Below are experts of layer 4 (counted from 0) of a mixture-of-experts language model. Rows are named router (the router's row for the expert), gate (a neuron's input weights, with its number), up (a neuron's input weights, with its number), down (a neuron's output weights, with its number) and show model dimensions 0-127. Each number is 500 + 50 x the weight over its row's rms, rounded and kept within 0 to 999. Numbers have three digits each.
After each expert's rows: a language model's description of what the expert responds to; "gets" lists some tokens that make up at least twice as much of what it gets as of all text. This comes from a sample of Wikipedia text that the model never trained on. Tokens count by the router's weight.

# expert 50
router:501553496435513564476529483464547452530477446551522475433527498506570557488540555453554515533410519561463387481490508403511569480536448439513510384465514470582563521525487501471475594467530562447509539583440514530458523449540465521512442522410452490527616496508462559469561545525440485476520541376457548562415506519497388476418425486417443510504413518475492397552489525481559564484576
gate3:499538460508476597493524462514467524530501466500555460485491588403442493564552475583514418463535515427434441525565435567436515536524425431487561376622458440532534504477481542508499555522527516387457550471512505472485552493522508541559513494525454553381462604522503458557426551525404504451492594474513548578442421461455489488497516463536481423491527560555503591431447570544511456524505
up3:508523434528481560645509474565592472501543458453433508452535488411454421451454525506552499412452532481513442475560452448502434543519463482473506466502482532486549601424580493580525493510565545406555509405565567617471504593463524528518600510575443501436458598537521468469472523486557536471517546482465476545546563474475451450552586552472499467537483475549526383446480495505437522512528
down3:406548557555442520514535335556463554478567464529421432452482462475482468488499420491529558503494581500463474405520454453546433508488527522536511472539459566514430464422461428515442459526559607462338547550473523447513493486463505468525596424470486476408471548502520502450496461459531383469421489549493497466487415501522458567474479527512512540539592518458493449516503443506529515438422
gate4:544453430529497479475487506404473572484483439405507451514498509442425489413550474437617537522613527478482426604517571430525504539461501472419591506530526447568547551403484471494539490504428427597573554408483451460472551445451515463437461477570513465488480507555456489550557586558558503517550483522511486456468449482583483572545476545526477575569551405536537485462434478492513532527459
up4:557515488577503563549427444597537528511463493480533476538405382414524521451490433509523498494474490580442501481562495417474485470508572435559592433560501518536551519523546562473508537542599588569547535497576500473517619451468498493552545451573546600459533543398477466535568430547546541508484387526477570485493498522541492573557588472435491529472509470454516457575539522531495530563483
down4:455414474425509610483536418490468560504484522464599442508438526445462518511484484495506497505480499480524475494455538465465482482555444539488498491498517470507518496412505429442539458453473458491579495472454468655481432489485505489548446539569568620512572448491475517615500458592440509496637514540526518461576517526637585472573496440497546504586532495472466524504462448440593558433453
gate5:532500498565509527500616517523480420499504448494496407502454491445567453525451524520434600518560532380510545655513456548570540427484583444576517474522521454560515547485481520520480559567448510536492470556535527544485560500486514631455510470516542533512494481466507459478517481553558503445523477462394494578526441564519462482541533424418411573402476484500629518477502480468442498509410
up5:510460493527443537512475432498541532538452512568447563497593542518589424516519620538583536480505509438459532496399517508445439475492485490533520502540497454495528514530626495497493507499436530458448564549550488453437556543530413493530538595428587570481470500547577453512473499475538535497514490489369442471468447465493456448468557431525502574402544530500361478442549541591418527508580
down5:534501492516512510464606459516489501438525526611518438554458517559432574469523506531536536429466436518518457594558515538495554554435526499550477435494537522516489442463419529473498520473585355482429509480412567469548545535526417507489459539419460437511572535449511539537496619448467468504496370463435494575439490509521615513567447519426451515463440493515413547520511558426528481518556
gate6:505473452557425419504429503457558576584563487526467528439434464544453577525506574498499507535478600458447579444560520513510504364518468498530584588525534542463545482504477594509616501489576541463511500551455446517550611534600527479496514497544498497536461481525467433496547639505500519498558496460532452587483552517434467434456508539525439501475466561470521449418494482448463576411458
up6:509486399410546548567495577531461545625530583432471570511532537562525558459464552489491469503513546502599510513481537529441502437499508472491572483524482455485527480486547535537542443428559469479513468525477483554566567551455577512512509467435603556513539523535495517487476582451453495495540521507483475511513587473495535562559461506412574594491517518480662564497564572614500478488639
down6:532514399527505572532519495537524434521536481447543537450480478521435610406454503473594563491439534509496475502467515480590618518459543442559504443413525513489641435445473535557528528470557511438536470496404452530534523495491587476457431543503540453442602476502534437477479511514466411554510528485458517540508434570369417490410442543482438544499474514457525476481493567456480553510586
Articles, determiners. The words the and a, often fused with a preceding preposition or verb ending, such as of the, ing the, ed a, The.
gets: " the", " The", " a", " of the", ", the", " in the"

# expert 37
router:533535521519625441528496447532519637462497453510467549524584503546459590486422485455451440489572512498522445519498554537541443538529481568571480459459565484463459576432397579489504455574442481524538477518522439465539539551461481432529488535539583590483530469528593539508464510517554426439540433435530454493409571558513528460543501568542383401580495529456514498479536564469519563512519
gate11:596542459511529551542448500495479554542555463461403472507467527496624585537528486416527568543516469449471446481528547599640512545505648492452520488494451424509566456541516573479499493494481571544579524603537499465448537437450508515526548499495534489423528528440485494482450492511550467521478523557468497554454455462575508499542480540516534504401463367625512536487574499578514525555510
up11:540487473460520598509496504445506495472533491453525450517462539574477584450419544503581449470466441457471547630472466445566538473438555554498489519484485493461488477551535487533484508583448555459499496568432538538374443485576533513502505543452505440550501413441448404478456633496522455555538576546464554551524544471442543575574409513452541516394498538435508546476398462538501583489543
down11:482438434416484486497548514505454614500466543431528407477458486474534487493464539476544556501478491491534512557445481545571552498559472544544457608539495564548546555526579371485448482580632521435456574358452471538414509462466464515458503427488498473568570501531525534535482496526529656507410539553449627467506535475538441508452548503456488523474512502489503512473466495506496547564479
gate12:546495486509509390560446495468610492527505442484440418594542504514532492558488527444419485578470468545487369479526501535594505483444560478475466421495492522597484493528593447486507519510559524561511473557523518497461476450473544462549571555506453485580486529490498630465422551553500585522532433448461449592501441383480497567473508492513443536552532546548508529450544495467516605484381
up12:506446541475482398476500551508509590487474480432521489458479463502468585504545431465479481460412497412464585618487510438572529506437458533536493461488522525448495382435554490467526548469519516487548634608528516508522485373421437518463570595435483455483484481473511566438417504570407477515506455531532514539577534409533469540516523547526478531539433520565430499482416558462510474532445
down12:413496491460394621454510458521437504416481519500573538445478427485585413496482529609629556471453560469483418505454447414517530455508542445507571470579471478495491421488448516537420415524539454451532522472438507593476588488461461484504538439533537432474541477460456456525585391525502487523533481481486535434618511463508498531479515540469527495474505446518531481488510450433483483470624
gate13:486500478623527441546529491458475552477528414538447429604388549485490485503516478502522380505458502472483522534475512514480520560455516547532536501443446451462472479469439471466531522449441470486437510466618490521442524442476493477674473445530578506468543559589473472580505502536620452492480593583585588480562491584511557563486474492461546555514471507462439532422488526505504448441537
up13:482524497525603544452526456487471482512605540551517447526487507471536481497484465474536398402403539557504476465485523462507461552516519520470492545541470559473522481429486483635447581458566492501540539550511480467546440508461502606485500503592496501535482496503507362574584540475447543492435594464455494533523498576392488560457452515456559425504402424553526461547399555468551543407456
down13:437562524461510562455539489530527517490525503493435569486532452494594576525451582588504526535584467492468402447464522425513585550552476464512497465574474490530523525523473511478475564549439487537455519484510461522410566567592499483452448511429503528554582421484537555439475484422673463489488517478551509546452551627413502509546594489498458450483497548469431601534510600505500513529462
gate14:487514467480453468460463598519549504538554449538417444583466463605525496531494480483508565509427518454631464454535496482517497470457518494536459423496524504493409521502477512567574456473486496535584474515482617452378507486410448423461418495569505628509529389482565537472490504551516485490371504545486482531452430535504521585463508572487509479548589491503490426511464381481479500549470
up14:490592501526421405479471492492455495549456500478571490481467466533567569541459515502415486451478452563501552431501568498443420514491526508455403436502489462557421476516519556533478499528531533534498493465470440514505553507602583514567502533483468530511609516570497411454472469541431572594492439408545554418531450495352565519503522435513482467594538588463509529479450542496447630491474
down14:480509574441602547529531384613494542514536472458461435522451637475566478515460386447503467448520445508473472442534443410502565534460461508522524595540488506524500543423491424501546424458483564491399440489534450523454484604460507511579414500438524501507493504468558581525486477447446561561496522576500483513462516473492597517564589541512496565555545483489488462423588494510456482458539
Place-name endings. Final pieces of place, country and Latin names, often after in or of, such as Guine-a, T-aiwan, shire, idae.
gets: "a", "ia", "i", "o", "ana", "ina"

# expert 14
router:553498492481498448527550488553514482518545411495455580563529545529501579506456544438466439504403421601490530468476483426542503520462399570444466475493487618559560551467427463505483509446478580557497544421469452591514487511448553565496548579433481556593509476510510576521432449566543495407514547623539545444426447575487478515424571480485530504490490538561493532483519499427480483490398
gate0:460602408440492458543527535530510511452619475539490465461491520438507493481451516530425518417510471448388519556474537473539552546498518421455533488523582492568514496533400518402551416579464479487516480493610537587538513441483492539512440520449490404474456556548517537420438390473517480468521598557542544533452536555435584554510566427520490467510549403444533520543444450527470537504516
up0:479477488478509515429604507593524461498492506496478418436524527530421517506464430514434602576504450541527510559525491560593535594513535437471492487532421480418474505477477432526429422537502531550557443481449566562526532554468488503520537543468416531576582438462601590600397514588496511521570541502420548508496469497448599468508472486507472455538439473463503406468474397525468494459452
down0:571475497449594535459595454596489522529503560540571518490532470477532462555508536487405499543517519486513547498538507530552498418527594518462442569520474484399484526540564480499566488485524491445534464487493459559474562482485461581503426452505554485626537519634477472535494535565424601542462468411485506607606549481425532496564573537448524523499450492547453419458388519548535518548494
gate1:502518494596517457581498517412492529543526494557515535521434535582532453351509461522420486537458433524482531521488469451559478415451493524464459427573490511491521592468443460577482516444500528495487494491492516470528472595531463492516557494497543388476559516403540582567526464587536544446466537527456529455397511513554489584373544472508571522552546509580529436541489454597580428473543
up1:535511507412533571474518521471521495479488497458512561454493468638521490443443560540536518367472549454495554421481482452541487545440500449478453499597507434565488494500491572479516504443513492575485505472439487537539528565437461517609390515553394458498472557470527569569557501486518608476613461496503455530485459549548572412566515462415555420516519495556432539509437543477538528412551
down1:474484511438489519470471432483512483490616516420523525420518483558493449407511490456485491492521501518488594424495505426442496473502543552569425471527514589490526413511539509530498433489480486469468476452539506481495465438534530539450360547551521532544513496506509595415445526445502513494594536533476544513443465491594386468622443607531470451508508569557346480506580558511471420524542
gate2:534564554477475529572517538485391503494536501473482432524564553451586486409497465422519456484495396538431521535431569498538508557388542535412485535519444536429616537426476506478562483547509470515477565552540477522547539493557594554516597450528537492489498499525576478451511436463475521538391482560437461565467520460545411541394462453482505453498578418477502562588452488546516454494463
up2:440419554552546438423448486570551444526498548524450394597546493518496639604419453452553538551469511608461529502460519481579453487481461407468531512424508555490561498550495550523541441511472536540457487471500563544516495438475512504485533397500533518445537557439451519522574540509516585566602565526491453524464496488397538574434528527578516520462469578528404480481529477479480490439507
down2:526548418478424525478538437522498526466407506600479474548451580530427488464483514526455422476546420479447542457555447532432477446550561438519495556544531568519491601543476506462545469475548540481435486506515522467395517496550393394503548422442496535571539462523556507476637541533549510498495449460515444448511512415532470563469548438465502537424542479510416537464569530383484482595521
gate3:449368459568539483532403463543474519534500511482633476538463545567470453527481529507597544561436452481522485490473500399539485426414569543493553504507416521545530478504430595405472526497417508517545431519610445546468496435502607485547447477517484491546522524524448536574507501588560592445529441487486532499497556621498537477459537454512532455568441546505533589504520486465483479521444
up3:428479574448507420469488509429549554495516477414529474443528419502496457466504421575415482493493515501533476492579523514497457507526526580463528509519573583503410503508426537531533461584498477397540454539444530494507418519558450489505531499580509530513457452512379614397437464446573438586516527380464577550468587458452425550462560484478511545453544516493584523519509483474441464459443
down3:484464524481517502538539552465554497490427454547403491481470413494440566405517472506565515354525557462579500522516481469427491530535484530553489556497523489494454397476474456555534501471544572563464383482460459533552371504449568463478476475502532510485548366591464601398460514552508570533462461487505531481496463573585472515436459462451492515465563491460484569475565559487389488515508
Vowel-led word pieces. Short pieces inside words such as al, ir, il, ic, an, often before -ic or -idae endings, as in triumv-ir-ate, feud-al, vent-il-ating.
gets: "al", "ic", "i", "ir", "il", "an"

# expert 9
router:485498516465497579509553494492465486467413445472525432522428556532591603501597591537487495507540580582462448492529541486461613582401454485465468494501555569503490509493372559535428462491459541497624488495519508504508501519478426537589474475489516541522503461525576556563417537518431421459519514437536523539573582479575522521515534508484389463482412562506532481500463572476583523452536
gate3:526417468441473531546472461522557479514595463398562438447488550481539585563573519516487412507493487527613494566484516493540577573426572490514490562528508485520502522552483600483554574543471480475582486501469534465510466589516466583430491419533504615535447439486477543572531429464544464494439499442533548497475550486526508446417465493452557344535477501531544540448605506520484429539511
up3:583587550537444533505465511472494409514549454438545543495436499603566494494513502455424526591507488535403520559498531473544595444424479553542522548582481513490429506392454470589507482553492430622440584548482557532477507476542493499557496436435427535498488496437443445458434543478461506518546458439495494520534470507591453591470532569416585463459533512534496449409444518505431481477457
down3:471475458533493514580526487453535544492370489462440475585506520423491409537515484493434515455483497535489615473476454489439542472489562541501521633527410522439510472568467489593464536465511593494467560470433601448465436460514541551531537452525517528471573427573455572447411475478588542568538490529458468531513427454562540490510490544510610482432618517547460496517473577540503505457452
gate4:538440449473542517510500435491634477477443516450531564476484464479492506560510489521666421465477475486566476502530527501501441540503596499477460448568503490506574471485572496420533485495570465510543454446450426476519427516538537548406479477504508543570432443505428394533553471489474545472464587521541526561568457472480500456588503430548431468453383482519385524421437523589486509567480
up4:466531540542473533520415535474530535522468479445526446513552475529456494490514551556464400476539515526593454559515469442570459507617485516422461440509454578592526505485580509454550468572495497465373559524525429519514543510548428489511415506441504507505459526536482470496439606502470546462523461438513500613471439440435593431443451449497488539570504484485579458504602439429458563381529
down4:494463402368460566526497498602508530549452437533502431497527544636525521535571565559464383479509522513564423539487522445381542635434616480505448454551470496577469478545449439520480516432498575527535487540466487562474487521534435455510395444447506561542473506516515426502502474479457454454519550466520555559483507421521500505531517461449481524465476488422486496487388441508484520504488
gate5:546360499519570496525553452545599483535501489596524530489552524443499505530526620511562467446559415493495464468565445476433509520482599496490413518490412496594477530371500497577438519477503492572495457483486529482516429468505485527577446452548535450552449584435588337529536558527515506501570574541504524465542494469475503529488469479449444467524456555505449571464522531487460586531487
up5:512494542446477486419508513502529526570484503413558447578567593551427494495461442469571500541449494444445569450381506450560446482437439473509519588457461575560479597519476571529535520508479437493516452503468466524522511372560465388491508528521571536497476531544494655453497464540533488466494491520496481528563561540497452462545464516563534496507618429590594523588541527526530526516470
down5:512496476462441469481562557446531487493513579519517536479447490497633490531473531493434550494541607438489493419482496476552460516531497554527487468482515499578471524491499477544465535486502488414493531495634480383563583552494461577570564470583436433502537429479452523486572480560507452516416580454454514495410462501589506525587542525531563528504544539528446475617550525432502353445487
gate6:487496548509461414582425470465444530456510507419540437584504553509564514481527493431457547404468444454401533511531482597547516482506421509497446542476539519494477562467609571497617467543529471516483414511482518570414542460467555601578514533465467475531442524576511402541459602554446454565532528536481491539490480351513511554464525472491563488481497462414533543510493510472424546549472
up6:583548522508422520496551534561437472412539460506494563573477481525556531545421481468553493416420615460446553462511380474556498529594430407499533501512437463461563455501528496594486592518466431459524446594493597509507527559495499519492455492456450501442541543522495552515605573509412525568500528485523500579476563460580495571495544468463487453508556580529454450551494559578511497494445
down6:480541533483434478487488601510424547450505456502475431442482627552576543504524492511483509454511426445465465505459485483483545420388484398472404561504543412484511533503510406537530534437404390466458499460459555418512528438501463424488503445466532570553524465526527458521534498601493471452546457549493477500565479466504513515490612395556405492461445595537419462525428475481497517459515
Adjective suffixes, possessives, of. Adjective endings and adjectives before nouns (-ical, -ary, local, political, American), possessive 's, and of or of the inside institution names.
gets: "'s", " of", " of the", "ical", "ic", "ian"

# expert 23
router:436446561502559472493526492565451534456464529420459578421467506584567464521482458473483583575467514528566551450475459538406594608525465548508582378521575559482491574459435463509535488504516524478514513489561539579535530558500467466516521495411562518509515524545493528478429471468503523496480420529373459574433531548519442449518580432513509474550551547477531519405504601524431584491560
gate6:413401538499466465377575553524442550489433550496561470372552515495473460439479456530503486492537427456527527496528502546539455488469452521504585530526481537449493471457465556481516554559635562515475533492597515510466444603562425469499486516497503394491484482501454432569528454476505523504596478521451584461470401481491573437538393514575501495524557402519456577503487519539565552532465
up6:400448401355489490500369455532559487490490474487563516527464551476469449518465490502537484503511575510348453577466436501527542521493442473523455553488498547537459490507525466571486421461505483462477440524579482490499585397532479539402463529588381505419595490494428452545464507408516501547477510487539557536502514587512520526517522433499578446434545416526511495450545489526511452449479
down6:434593447507496508487612428551547516481504463542473416658457497482541483620453560444512493472499513512609531558494413455437531605438483487519482472432459500509548528576537495466487622553370498581471573493506461542513458537432449500511471538389500594509471496499483523461545466503468548484524516435454457519459518560485553421470541462475510440429517491445504553440475480507544465480439
gate7:454446559411428553525462446458472445457527483599527513504408561592573502460482465483455384594564549532478535463525499435484530451402420558486471537522464446603543479422486519520533528514493589527524480444562503537465512489486554483382516448484504459372475432483455513554482491410421537562501472517482408497555521451582500514461430460421493478555501512494477400458478421487529499500524
up7:436545532487516567442527470488534531502510512476496526419518427501527486425548487616520498533534479526496406411551558524450535570438445432435519487570447531480548578496398427446558482564440505568468543478454566561501512500562446501601534429471542543504548497499551576504530548472574460446488573473414470543561476410465555454435478493509528451395531541390544524496429538402472559507549
down7:410571527564418467410487538427558503563526496528521531513507467435382455521576459536522556565434391569521431495461481472545542466495410497526500600503501492525483511473574448505397436534484526515542518589441525426651513385538473535509468492522477563482360493535493522475538565461535527531506462578520452473539472474575522491485573440488497503519454503517503488411484570427512496467470
gate8:473483529566514516457541451549506533562467572497506474407455517395483430553450510485550458548479416450518490368522514489479532557538408495510462501613518424580610540482414532522410479432485533469401474523526613553537510575518456438511527580466498453410376482527475525543459473494476541554468504492424492491522517505544575600509479455458442529533462481449425536467452458550492495452446
up8:487457499541616479483466521476565571497538528552531481415493520414484501555552462538499566440615552429490508476516509557562569510490439485442431468512428477539475608476571484493475534594491558458480511445524445546449467472575524545505521535510489500508508441564493541494503476439433382327546543494506523503370506508541440515515544457567422434536598484513570489516438578545502452469484
down8:453535554507484497417520559554492456511545467513373506571509557527593526544457516432539618467542561581544519472445541526503484520485490546497507494565501515477523551515499471515507500508415403576509547371454553523427513607583450535571466501462486504579501507554553477539435527579589541445596544412564449528502489564522450501517482577567484543549429422565553559499482437511522448518552
gate9:407431486466460408426530545450561510474499416375485446435464468500527513512502406440527542558468410448507531471498503517486463513471443478559524436555395560600450510481577505444410510510532529552511413564544514535499537490526533457419502491435483480585481499495533556514511534410417475551516437506558430503458581547466525481520532498526418487506539559517468422499425488395514568466619
up9:443584386561470535520484525510543438451536518504524537554547501523600466474419445488414398493484487466422427444496509485509471401568466508529519499453475517493583378450505425500451515535422584641481514459516481428550445532449539498482431510541569507557439497470490614444444541576483526455545554520570474471438501506542511495524433496525552491483459516585466499615475481493409494486522
down9:485550541537444416426500454435477460472509570430509513400490479561562528556514509522510495546431465447537466503444498495506561591429485585547430474509459492492471540550555430518416532431416503554510466493484477484466481472509562412508529558515537477432390474369434548489447451550515566433560464446458445491464528568518507461426523423370538408537497469521481550476505504409493553396471
Name-ending vowel syllables. Later syllables of foreign or unusual personal and place names, such as Sassuolo, Dubuque, Katharina, Riemann, Sandra, Javanese.
gets: "ar", "o", "u", "a", "an", "en"

# expert 62
router:448482491442464600535500543546421449487552493420463485520545491526405438497461441498509545608481494404505493529402506531479507513496537455552508515515443566468345537574480499526517577566448445462457450599517520432481495564470503439504449504516486439462506520428430471477599570425564441411504535543474474451513492509547529504543583557526404559527503495580538541569547502568426483570449
gate6:427537518478456519489528441373527541504499484456488487443540577507480537522482557463501615469449411424497381574523468540481496496570576490490540497587495501590509563552410484527497522579400464522524536563465501534444506487507496472455501510492461460479449548384450474526483480440495492522513572570407522457454464566496578491436518498598394508591506570474514467546502516531510536413367
up6:559487524515553416574435501404520410481427579584557450494521500513526467421507542492461506456544514556512480465492528490466536417486479446507508460471564514510455564546566452551481461467457508456517425541425651462452550449501550530573411569479482559483430458549437475450442536507451519513464480447610431426507534536594375513564590539470552588482495535435549542495489478493479484500451
down6:475489562559500451400442451410507547496489539483517585505502529515488485489591482507462542524532513470469488515531517526559402487544468499541528355497533509390528489519575549516391486524475562486460523490468470565555495506440447535499506548486506512513490618544539482500577551509345485469509431521500506580517434525551548452538472557447618499344540545466547405454484457477484549435549
gate7:460591480502517569514500532511538520543430449472461520431610512447474466507456486460590423460541486531522454477500603510485456520521488469478552444468534451396532545596424560590551558549538532512570536480501500594539541505642511614464525475497541559516573531426499521473568462433505508441459425506480462438512400487447511467446475460468523496609526383486493501562508425484523554474438
up7:473452430501525474475508491502499541580463459545417577467526513516441479426511578516552537482517437478488541501468448480520461533528478557570521479500467545482465467488524519418510529479554483615545460405480551509447507388515429490485438533444589487412565431441492458433502484476621521380486461613553561575529450508455530488429436639471520472426499456455486520410483532519579457571490
down7:515524564551492538558596455607446534450573555485506517507431396502481395495549547541458556573597582616475532430456482518484478408486469462520572505341532453438518454484522467411583450438559560505449536568498435525510517482498537478587575492477487547551428489457495449490557504457471454500540473505484439463575396552550559552517500496524511554538563502534519499486494551527457484516477
gate8:474476554523496548498528489449547460518527495465551453489473471540470448499368517486450505550601500493509427433411576483489527470540445531466579560519356497482461530499517450541482468471493453563491467531498480434528517473518525527532500449643468583528412576429488510543490512463585480511505489494470446500382503483567582591478484387534464519598458509501517466548439522413576362496471
up8:444492451573481523570434476455505404479413524425421543425500493573512556423499502513428532557464529561473492561449455446474558553576495572538484504474484466529549493595517456507448490541494356537448510479513496486456527397490553495486531569601390477515432500425575415508516496551534483469474497494545438500613512508560459481496510503534476592523454514552604473437510538469524467610437
down8:459444475494463521473536448526489481439394472563446433551452503566540412572505506530522533575464515511505477459471497600447481421540473500576446456574446463475455591560548482508444571436489429567511484558493471590511495449464502502536473511416453495633528427523522474486518504442506488464504458630452520408485455552515467523461567547424522575508488512496620585457542530523526435411577
gate9:421487554542503614437568550475489542500409468523522476443513410476436554477461494588553481551494489460556524415486461459507543445533447468527484562503549391415493588516558506537597444517514539512467481576431490551464402564498485479467558567454503422532505474516468542524528391578410544469478482516413470466477466541467463473459461488457449451475531574541463524619503489395424437497460
up9:472359477560589560435521531524522515421418513453537472527492482453552498477533454542528491488415454603397559553557494475462502594574543496504523549537506463534506536466492484500488521398495446451566474498517566476440542602498500471459567502424498520505546533422489559504349632516518541493504467431539539453562475481414531600567467393508510516527516596496490516518492441510511475519473
down9:408547514493575501462495495545474499494555475557527517497535423645485447543634586568450577460550454512510540512474416495497457447577472402473486495610468488485497422521500501537587552548512457572449521551484468466573509536562417490600436538456500528455499509525501532546481545463537524433445482486478464497665423520494517480528502535520533524498463493412434559468472447480490606472558
Numbers, dates. Numerals in dates, tables, coordinates and statistics, such as the day in December 16, 1997, plus Born and Died list labels.
gets: "1", "3", "4", "5", "2", "6"

# expert 29
router:450496540437536570567507552539436516487461496539510582499494461569453471513534452543544469438601502484508545395458501458427509543450478536444504518487446546514501479545498456545574504471521442483516415533615449499501476523408404516512445552452545524535534493445385417416485402429541478458585543520527467445484485567493419484524554538550529426491612584483409599485423488566473495530470
gate2:553491499516414538589435471499544463510451474556547586483410503532477542531531429552546458526472508479386511479472523449451509470542515522390519500492366500515484530471413504489530527540506568466436505542467638482471567418486507437548459502461551428537456516507416417534474427515497498462566491519480439441516570442441429553520594477565461516514609462415474463502536430423532412515544
up2:477442490495493450506447420389532533472478467441459555591478530570448603500572557517604511517492534443389513421429470473488456509430545546440493543620481529486455506555500436456514444492586506560485516566558512510470517438519470468507520439461505415484569484489365428489534497481504456586459540607500447495550543532479431551463577484487564441502448483447475487474431517486388523534545
down2:556438524508509470462608494427514565527446490486554542433587503460526473544516467543549635612436478412515545478523550577538550544531542578467571454493472489504485528432472420461436515484411563539493422532524517539535520464549431518519444532403564498505475563491449458479514551565459445488422482498503444429510511557502447404480433518495498508508517604391515485456467522491626588530506
gate3:484509384492526420446511490442485471467531518471570455558478480524440383431506541449519412497480550444484500450400525428465565515564518427576567463482484532501505539548497500441512442509557507515546546465429555494382496480430479493473564499479498421518474393482426478501535377508434533462507550425458445567540525500527490499563520565496438420617512489520600542555408490537552508521576
up3:472551517441503536463399516547541546436510509549477502447503552501488416407477445519627467552523485466522555484525397575475522480467489515558448487532490445544387502510479409462600488526433480520486569474467391440562549451480498556517507563419561572400479507492459564506539527464524467468553445513495490493566483450602508384468466411575573490529562455436439496567545490574522523473515
down3:397537464520468474559555572488530500449490466487536523447499546496538462535497551547498441452564525513523499398511570562472538472557580513493479518507560519522388501471503595531531550529434493552626534507393512477590515520482557483587533609475494467564553538496506492563504537517473461518614572518564416479559486460465547453509566538520476367395600528554501431544523482441463550526540
gate4:486477501449489491508490500428504452486454461465414430474564481526481603579437546554501496419604510491515533462474440453500489425395488549554568483463358492456518554481546517433508580403498522525490461613506468459495566502504570469444494530540509459498453470526564512491558518503413484536589520436526439566485508472473613451627439463608469467475462475519454462572424510443511559493461
up4:496477555538486490493460449544422467501434416516487460484440505497432447535467593572493429539475477492474496540465589466526473557565375514520457493482514488499552532575476458516472519458436491471565506686517408395472423560549501451412581569462457484485556540503453526532479449561455399507526509501465390520460524466539586527476484498534573471566432442494563537513462465433477425514539
down4:489432447546517504568494503429473518491435508472463546459490515490551529518484524487568598494442501509490512492524482544499498551475423454595443386459394571499579457525495531406479556506601375535483571546505474384540472446514495548520528526556369491447458408468411534444467507472531460554547498528486469493470443486556472578452500595442552456601477480505549561522447456432474447492574
gate5:576457484498500503527495549488479508504454494480541445544475581592532470466478493608426541476535513515587503460557460490653458532469540432541548482479438565489602401460539561481543477580579427458527516513540494461422560447413470477437529504486545649472550478547454559411550479535552570552471484529472558476550521448489600497544402584537501556466497474496551548506538528461520553520483
up5:479369503498544548558455499518494538557531504552551479589526527557528515544539489494471457376555508526497543451389523537522505512433565467489647506523476440501501485448470460486516512502436525457555487519596497495558509502476434517540556573569496513374591488566551525429620486542437473534540474434567488399598438486494576558556516457515479545546471516547421550516483459530517519589521
down5:480479478551528533446518480487442531521550564497495528507464421532440533472564510423476484548412505600418491428498539572573433482520465517423512568334521500486590494608422503401461557561362443480538516408483525459531534458440486544453563503497529481504539372446538522471525475497481510572495529520547504574482541458483556486555523491562452473556479495459541504495474553588451420451478
Digits in numbers. Digits after a decimal point, dash or colon in scores, measurements, version numbers and table cells, such as 6–4, 0.12, 8.0.
gets: "0", "3", "4", "5", "1", "6"

# expert 56
router:536435442503494621468567512493418462623557557505450563470492496554558549437524496637478627567492484527438443486472518500459534472545422425468520504456508462532499454512533511545600468438543479493438532554550557484474509428440516444546530478486374550441481484513529600448567497520414525477536406423490477438427561510462484573555558503523522498520525497524470517492543477437554525435564
gate0:465490490515623489542455481488549529508492520453482475537539464468506485455541466524427487514438411513538559528583437560392501570578554408562520442602494500535505464527476508567578483529412500477498381550496489504537548542660510467535484486562422509533548472567514482465521483565464559513463513442486533504558467496546490465519444363450444538551440457456572422499432464447448493408537
up0:425530433466543370506521471522484432549502451574497535497525446557487514515500557530533458525570536578531535516421483508494498563416556483457433461529457446532408461554463546491590622560448554482491625469510465558404481459510518482573574497515512606480494578520448498506536460472446454452441446414456498523387603540464445435477495502461514520538504536525430586557496447474504486434488
down0:569434477534533520560440567504469529511554528502456532575557460458478574505384470560546564547490486498499476516613522553467543432508576520486447498528534579516524498493497439553527521657473512428437577498497514529414514484560491479397445565426464535534589495476555520469481482509511473508526585491508418497490447467477550578576496460545463564615497467531353527587486518489519576473471
gate1:458445384523543579456418500556541520594472435497588550446474530484525555501543537467495451500560504525548431490495491511451508461556476455519553567497435513487531538478433421491366377501581538477548533523567479413524540438589550405537461520530490614434500522423567466484512469523521461518478519576535447488504515499504434512565445432597484467505556480577530424494489473490569485397481
up1:437502571581450405563509524526479513568499410480521448519448527512546436447511537509380520534432579449471464483457407428434485406479520433518465448552505550471464390485506537529534504482515472424501388490538463495460492484472530549543539558540503512471478464553526577539427505476600603446419521493471494606415420580491511587492428439463504522518480493490434461488404484543482543440469
down1:459506600497474414527476488492480432484459488408465464615577546504465495616467483510523492505533590447485433472474389450551522565491538510531556453487535506485475464412490478469459503542471468486481510458509463545460519535487574467520539491529466496494517535406558448678471485524507535499473602444614449635484457511418425494447577573530521478530433502589455476460560457502537546518474
gate2:447516461358577566497471485545520490473452539584511483500552574521505552501553551447497497510426491490497558516465599456535465462410460501501551415585554473526519623429515457542546563494470472507441522495490513501474599498543531567509443536466416611530520579599556521432491500514505624470490563474503483519437467592468497581475475420464522446571514504481558529560384519533466534480524
up2:534532589503574515542496445479531471496546492523568463520512528456519537537549542621625465513584515499490555494494565541508535548515428481520566520564509364565566550484538478520508538478602564453529459556595460551521553432365508500515541497503528592453536504449613498472467547473409578474446494467486494621482474520446442455539491421500536430586493437515478523519465499534480465551561
down2:549528474486527525511431432536553538464478450541504519477520482531449450489389580447520515485522569520341556575544586509490455543456553491574429506513557447434473506557539448439532532518493512445595460532419572425551608479514506501509553549369476479491527439485582524428557537496488495557423541495445518543449458492515498549537433538605441449481488504525550423508585474476510555559573
gate3:519458497443461551442596514583443496558563549534544446492474469556510508460462444526498498426505517524528450517583473416487549519389455494600516448549529553431520443508479532459386504422559472451503455443472577572516537500524597450548599544580536590443508602473481512491481464521559526481494538504601422452502530478466537551408515493574484492553534584508408483430485442531487455440448
up3:426445539505532578557476422505436461497557564475511505532405538534528544552519530430532562526486493517461435453513516389546490579574468592505437532482547483511526531483438450478423447548540438606411392418508468470503436446404464478433416452506512436448476448538560479473538523439488421594488477473435526557525593464536567566510451472550551515463458483465461539460498502434495599500494
down3:495472424531542524514477477540428487522477496468499420577508398531482498482462512469502465487524463474557430448585498593532479532373365540510531523530445523463548524448497500479565477510576455555421584534527514654500426444540498537472580483433451608483471477542518511450576553628380486555502502524555502528520460423458478558624470455557500504581486492492508503488504513499506491502458
Prepositions, verb particles. Prepositions and particles after verbs (upon, into, out, without, due to) and past-tense verbs like took, gave, moved in narrative.
gets: " on", " with", "ing", " to", " from", " for"